python train.py --num_hidden_layers=10 --n_experts=48 --hidden_act="squared_relu" --router_score="softmax" --normalize_top_k=false --balance_loss=0.00675 --balance_bias=false --init_std_router=0.0105 --tie_word_embeddings=false --learning_rate=0.00177 --beta2=0.99 --batch_tokens=65536 --max_seq_len=1024 --train_tokens=475700000 --dataset="wikipedia_en"
Below are experts of layer 7 (counted from 0) of a mixture-of-experts language model. Rows are named router (the router's row for the expert), down (a neuron's output weights, with its number) and show model dimensions 160-191. Each number is 500 + 40 x the weight over its row's rms, rounded and kept within 0 to 999. Numbers have three digits each.
After each expert's rows: a language model's description of what the expert responds to. This comes from a sample of Wikipedia text that the model never trained on.

# expert 10
router:498440505542539532454459505461492546458516536533538522541485475473461516552550452542475519482420
down0:496483449448484467477491541493473590525516486431460484473443446543518508498540552450511473409443
down1:473503403556536525520543546486550468470540495576574546430508511550545539492501508520468431504539
down2:480393487565464504519481522547511474471475504483490493453504404531492527539493506558475539488519
down3:525388463431498518479526514458520497504484484472601527460505516454582521517552541516476437499542
down4:506518477508522495436527497511428560494443472491533463525475538481441468531520439436520499519515
down5:529509500460520473499504538482498514449452502549464488553430503572578473458539462603484457451595
down6:505461525427443530476468477507588531545473446541471458438493496513460469481450504493384511449460
down7:527536505567533518521532429472521468562544546480520531413500542468465460537500479524541495465428
Final word pieces of Spanish, Italian, French and other non-English names and places, such as Míri-am, Zagork-a, Pier-re, Veracru-z.

# expert 37
router:516427434532482504540463491508456497581399572458534466524484456539551512526489578493540552542442
down0:519501457467422500541526494510501517540444552525502483518499431467504504544478457485525554518414
down1:459510597579567504446520532499520474523482505502443442437506463440507477467476538457517526574562
down2:536494532487478497475475540430505521509495482521390510435556498473509593533547514441428446494491
down3:547535568467520510521516523506502538498444486480531448474579504518583515472488524514485481510524
down4:491477547475469460478442643527486452508580551547493443533489485554432491469485502502456439463447
down5:448471505491461475505530487478416478479505533571506485539497490503534452450527542483476491509588
down6:517446499488501525444541488428496489488557473461402526443465543475559488493518484501461458423474
down7:495424532554509486518469486483541539419517484470480513508472459502582475533531498461472508574450
Punctuation and label words in infobox and identifier lists, such as CAS no.:, Coordinates minute marks, Website URLs, Date:.

# expert 22
router:550497457545459572529544460475403479558372550551558462532497505532546501476463486465500553556548
down0:521537517525533465510486520556520537488559554569539455519526481473471491449565479537516502456476
down1:484510544495441449484524511452464526507567488484478511428505520489472429548530536509477432454439
down2:527487508444498465484459452471521464507506517516536495478537497524517463495545614545513490557509
down3:553495555527510547566492490519505477471539509493556470519515511517568480399498515521577532511431
down4:436528485502480472463516610486492473475484468531445544456480494490495564514477503510563455476498
down5:512457504482522512512519484525552508484477539485448523582533529458603490487481487557494500455490
down6:473454503543423481410574493423482447487560514531482438452453506449437497545514523561476473485486
down7:502498569524530486455535511518554504525427459491452512457473525557546449502557437536577503441475
Word pieces of section headings after ==, such as Ear-ly life, Stud-io albums, L-ater life, and possessives like his, its, their.

# expert 30
router:505455511535464447519495483550517521547538500516491533529429487450482472582481546481576473585539
down0:521554484533519456540480504567522487551532503514501498510535416509466485464539503496505502500496
down1:529475461492509471433513470464464485516432471530443459499563551484494498519541520485478473461501
down2:493498518516485409465544485526471504575474466459522526496536476532538551557516451488537506432523
down3:448468515496508455489459535572520496475470537506515486571527457440511524502503443414469435462442
down4:559475511589521536498457486570556519544481445475450487518446502540496503485485569485538546572377
down5:544545470483538455479472538501507504506497445435600479486490498506540479458475513506547462481534
down6:523473477466484517476504534527568475486479571477455492412509512465428546487545489480580448483448
down7:533555570455451541424447475495490509462504466461459503509537489519511502520510547490491465539518
Word pieces inside proper names and longer words, often t, ot, an, as in Gre-t-hen, Vide-ot-opia, Ul-t-imate, Sound-t-rack.

# expert 21
router:501524501505464507543515484581487520483535460525439545460495523532494432431483519446524445485490
down0:567576536487604503475520498489568515490514547535501463539472534554434538503539601484457498450459
down1:559457473518410474483513493502472467470514430520485493511476531508414468552459469568527459511460
down2:572405529535430629488529519480497453463440459498551493541496494503562483540444528514576468476526
down3:534444481473549494516550570466536582479504495479421514520436534526574505433500519489539601457495
down4:567537506454456443522567589496500529471481516469455523491497493564502521540446490560448495492472
down5:428463505544529501538458502563525524447491522548522436479521599562568508518536514497539451454474
down6:545520519459509486468518436434501521590553497526491482564479506490502589517499427518544481575481
down7:479526515474543479533432479527474529422469479509505525426550442555581455458480526496558474489549
First pieces of words, especially prefixes like re-, dis-, com-, tra-, fl-, as in re-leased, Disapprove, flashback, visits.

# expert 29
router:501490514479508491479505563480514530517511517511522475445466549468457450497480604444468487509589
down0:427499500505517505525508504509437475562478562498448560551484497435449543473523573554515517526491
down1:469571488469511484454442484464511541485568479410495497444490537546426559600452520456534533483505
down2:515431505517478509474492532495566529460517473478525473480491526548471531500431460574534489504527
down3:578539580488482540515472474521494566570514519547479505450463494554437422434506475512544507524528
down4:458532524497518487436425469446521480487555513512467511514491539564501481549560440465500488498485
down5:474461523468479447481518417484501475524460533429464470580415458480580474505501555508525503545493
down6:516431483541497504458482536469522421494557470482484453496476539473499555509556486557475487537541
down7:535499500534498512430451531544579442564475512490556512520464533507430556466476550528550518503514
Word pieces following an initial s or con, such as s-od-ium, s-el-dom, cons-ol-idations, S-af-ety, s-ch-olar.

# expert 26
router:489529458476525483497504509575533556494491369493549557548511543458418548552507510430473449518518
down0:531494443497488458490499475530424455555444476426573621501537412476490540508480479422530459550483
down1:498562488509468549514525637460536481419534454478489527467530435556478524497488542489567469480503
down2:451498456486443455487468509479511505446437526459517461495483534459619529435509513601456445499530
down3:556510501481460493501508547458445487527483483472460464548548511463599500449485583538471538463439
down4:556474542544532501465496508578451477496531471474568499528530452463475540558453524544515511446479
down5:500527473484533477515478544488547492502475516524475435520493463491437517554513549486518508553490
down6:528512501542548506488503459419539437497490544526585515491470578441544494626494563487448475447532
down7:484429418531501525443407523548586526456534521460504507514466580489546461552519420483530446463530
Forms of was, is, were and been that follow a long noun-phrase subject, as in "a declaration of principles was adopted".

# expert 11
router:576513568454553569529526534497578552457446434511438486457474490508460475466464420480503499472475
down0:496474447542499532500508511457488518562467505528431493532463476531488482513531431492484523494497
down1:478504435486553486523456461535438500446489493554532619523498565440479526559532478493398440488607
down2:439507496521549506608504517453501518451539533499521578523559456486452558485494464515496499481506
down3:492561518501413540483550503471464484485550524522513473527467435445479495474571500511537492459525
down4:512507514457499415522462510520485403495497479451484515517510453472510573472525453506502423541598
down5:533597474504479532509513464410605479400460478500521475517509499497514437543586455566417471463469
down6:419524457494461507566482475514524498453547542468509502579568430464438491494571491553545578541491
down7:520568470521510507466565556474456499515481505515492460463513474563400499455455477480488527463468
Starts of place names, mostly British towns and counties, and direction or place words, such as Man(chester), War(rington), London, North, England.

# expert 47
router:499545461561615560483444473558546488435514469525487531423496518503400487495518447414436483526435
down0:507501468523539529482512443557501401501478487528503465503486557445494486430508460525554517510462
down1:433431479458488520492471483534439464478454496486506538539533568505501533481514491537527473460513
down2:510501503519483456489513424482443513536425545443561480456497450510467464424553520572554443459512
down3:524552511445527523565487511521514563474511519423480513540564448431484497455449523556466467504467
down4:463428526487454419508515474578460470556545395547453536469528485472474466550464439505475496505507
down5:538475521515487553519511524544486543497508538456543532553474524493523488532500453516470503483444
down6:490512512500493541543465457469517452514472472555466505497485561517470491544499489486440437456513
down7:480455450568473467493500553499459516585502398551485481491465524500430455494506488481502532456459
Opening parenthesis or space right after a person's name or before a number, as in birth years, citations, country codes like (NGR).

# expert 15
router:524546509486408449525515494433514536449549443501502451460420493485467451499482426452429543502536
down0:414519503559468525477541468540447547484524460476425489467466528481566480508480472541523560522480
down1:619514503485479507492501554520463486497521497525520481519472469499563437492551503479472494547466
down2:490461455483498505516501485441523495533598521530523563505508468527472517537416546544490513478500
down3:497538531533519532428489474519517445478476555509519530380508523506472423514448497401482499570439
down4:508443441508497539458547557487539468533508474487560505505470638499477471514480492576495507465503
down5:520539444519520481445480461425551511474479509542454549452483483504518446506449523526523526447504
down6:531505485523524474477548533487514541428496510477481507454494472469510483541517503488467484480435
down7:494463486578531518517440495476475479484541521491488517497500499474452471486418489564477444468468
Relative and quantifier words like that, which, some, many, every, plus middle digits of years and 'le' inside names.

# expert 20
router:479550606535437502502554419526491476474503531515516438496414526514583510562470461562568524478471
down0:516472525478548510545504535523561522470501517596462522504445495443488441512479454455449518505485
down1:492462563498453447464494474536500529584531515519515427518601432448476498433509485555507529458426
down2:456421457467488493508465500496578551515445528527550479498495509531513539533588418486530505523449
down3:431484484511476505505464514422511461518538562466411524488396492539487518526562482452492496469564
down4:507501485454492496562484471473516445452465469500511481496505489571457481465549510557495451528456
down5:493529504491466467527562470523520489510497515502479467423418596494536488554444533544501497493480
down6:422530436515474471452474546451497531472453526539472451482469530513503532524498463526449542418499
down7:474529442590476492546505491486499462549487409504510482499539479474528584528503486516517523530450
Opening quotation marks before titles or quotations, colons, and line or paragraph breaks ending sentences, headings and table rows.

# expert 41
router:585483563543488518595424486452532512483428521466507499562443522509558552476482474566497542570472
down0:472549430480461552487456465463518558483464459497498468523452496498556470493550573528492462461550
down1:534466491475488478552474429511526498535451487488544477527435533488478519519576485514481483497506
down2:496502497417558490501528521518533518530535560605510532464488505545561454474501513475488509434444
down3:515533454513477519447550543580508478555523497480491580529495466512418485375518509529531549516500
down4:454516582510544533514455486505511461484430440424551573491545546490487441486465534551553481525550
down5:450529541452446580465511493450488481478463564510562502550542526490517522492440437515488495505512
down6:456510463518507563506494538479435513477514545565545523461496486545500523467487476543519511535476
down7:543474524467470442442456502516496536450575470478471439438542453485536540550491482543590506506481
Proper-name words for states, governments and wars, such as National, Royal, Soviet, Third Crusade, 2nd Division, Belligerents.

# expert 43
router:546576493553530487493508463471531451518516437470473518482532569536467558498539494430455514462440
down0:531480535486543561465573488468499470529444514418456454506460524516550471580497482521465460483532
down1:453470473469526484522520572456504501473488503468507455534428530507442493449430466508542537512474
down2:476563518436517512522499545483474457415414462498500438494515464542499477493466468423488459408469
down3:511424542485502543468491453423497493469535588534467490468431533469572522535538495475515525478514
down4:479491422493435499496508508487530497519491488525511455443536524463463472489484503499475497526483
down5:599502545513545445557553446420473485554473422476551519450471529497463543437570477467434480534460
down6:483485527516518496516496472535517467428455460487426430457530468475539567523569521466520433505498
down7:482523520503426467564574530492517477581427551554554514577455544542508497474535545453511470488434
Opening parentheses before acronyms or figures, and capital letters starting abbreviations, such as fund (TANF), (2024), E(C)NI, $.

# expert 44
router:452429506448515501554449557442454436569547555535417497488543463516520381481514477481566585524469
down0:518468563454448524514528505466528457510561533469467599432435541470591445568454511491507491497591
down1:536487547462482455481537472479456495535476483519546535487419532550480479501506511528534549469532
down2:490546474489467521517497453564493457459507476478516538561547426488417584560470509503479490501489
down3:499479480500554483507515523495553476513476492533478519452490560508464503544571561429538518494470
down4:427574522471539500512469496508478557513468460518467471460494527558451513532456488476502445482517
down5:550479483509493466487453536505555538453520471499508488518441562430522547460457424523473513447474
down6:443455513512578546470540514475535447491532506516471437469522494435449400431464510437540479462499
down7:517450517531511502475503487552501522475412507448435469490562511550551501534469454580553479512503
Periods inside initials and abbreviations, place-name starts like San and Los, and relationship nouns such as son, brother, friend.

# expert 35
router:463490517511576454536375442517474524434492475520539520556481517515498501456525471475494494545485
down0:503487487479485540475529523502459499471477471511519499467507463497479466490472451514392517560612
down1:414491477483510523499436533537541503474516543584364488446483522477532484512441502512539468471501
down2:478423497504456535490492441517467456419544427515479499473520473463517562472504391497532491574502
down3:554519534510501549515554481456511464534467475521447486399514537422442480467510504464532490463435
down4:538431525509443472494527455498498461552539522586560442535520581586454486548538510502513499513512
down5:419559460541474458447519552551453534524458544515477468475459448509461477574572553506512452473485
down6:508488465505480485523493505483494481421520496548449454522504432516469526477534446526484515434378
down7:503502430442415419437520502508459497515478527459488501551445408495523471585488503393475446532508
First letter or opening piece of a word, strongest in German book titles and music keys, such as G(eschichte), W(eltkrieg), F minor.

# expert 33
router:388517492491449495555460463495437534480455507529494450577520566530563484475495533379445480495459
down0:490491420412429489493496606452506502477533524500559472519564546518459497542501520474517456479499
down1:427434512455472513475472551468572492465503491486482447500533452416519425420508529473450498496507
down2:492485565510513447496553466546525481468512499452433457530490484442515487440486457506518473573510
down3:577518516521524504474468475455570519457500513504525538496488527566508552521471516507538419456484
down4:543544561492490492495570484457510458554519507521538506525458478466533491524484506445525536543512
down5:529482451530437449433426536509419468433492467513486470504526531469481447494549471532527495409547
down6:528592521446518488508479473509507411489547467490509542506561522519538423556532487483461546549569
down7:500496482534431515511516519467527453504439465534530499463458465451526562454577620555445508496500
Subject pronouns he, she, they and apostrophes or quotes in contractions and possessives, such as he'll, We've, closing parentheses.

# expert 25
router:490527529507525468479507553473532487530500446485536537469489522554452480569519534512462504468436
down0:529375502484508455506489504568497503502436510532488511493535521500511504518515546449501531543419
down1:474543442510542595500462542442535462500513514494448591532494449443400512476535512479446487491496
down2:448474446530500494449515510516552476454544503536516448451444556557503511490497497548469480508456
down3:485543540533547494512501530467519425458493537486545476433496504499508527520482517550481478478551
down4:470507477535424529486481500438499536507570428484401494463460532509505431540477477462566597509415
down5:526494504490506472536470462461491529493493479559527484475505445577540509556562578438461555444456
down6:572443556540399508453536490534520430502536481558482494579518538497510480479544510540453480530531
down7:484446482540539464479408502521417500422534469520556522505508531571535487440515512460456488562517
Letters and digits in scientific notation, units and formulas, such as cm, g·mol, InChI strings, melanocytes, coordinates decimals.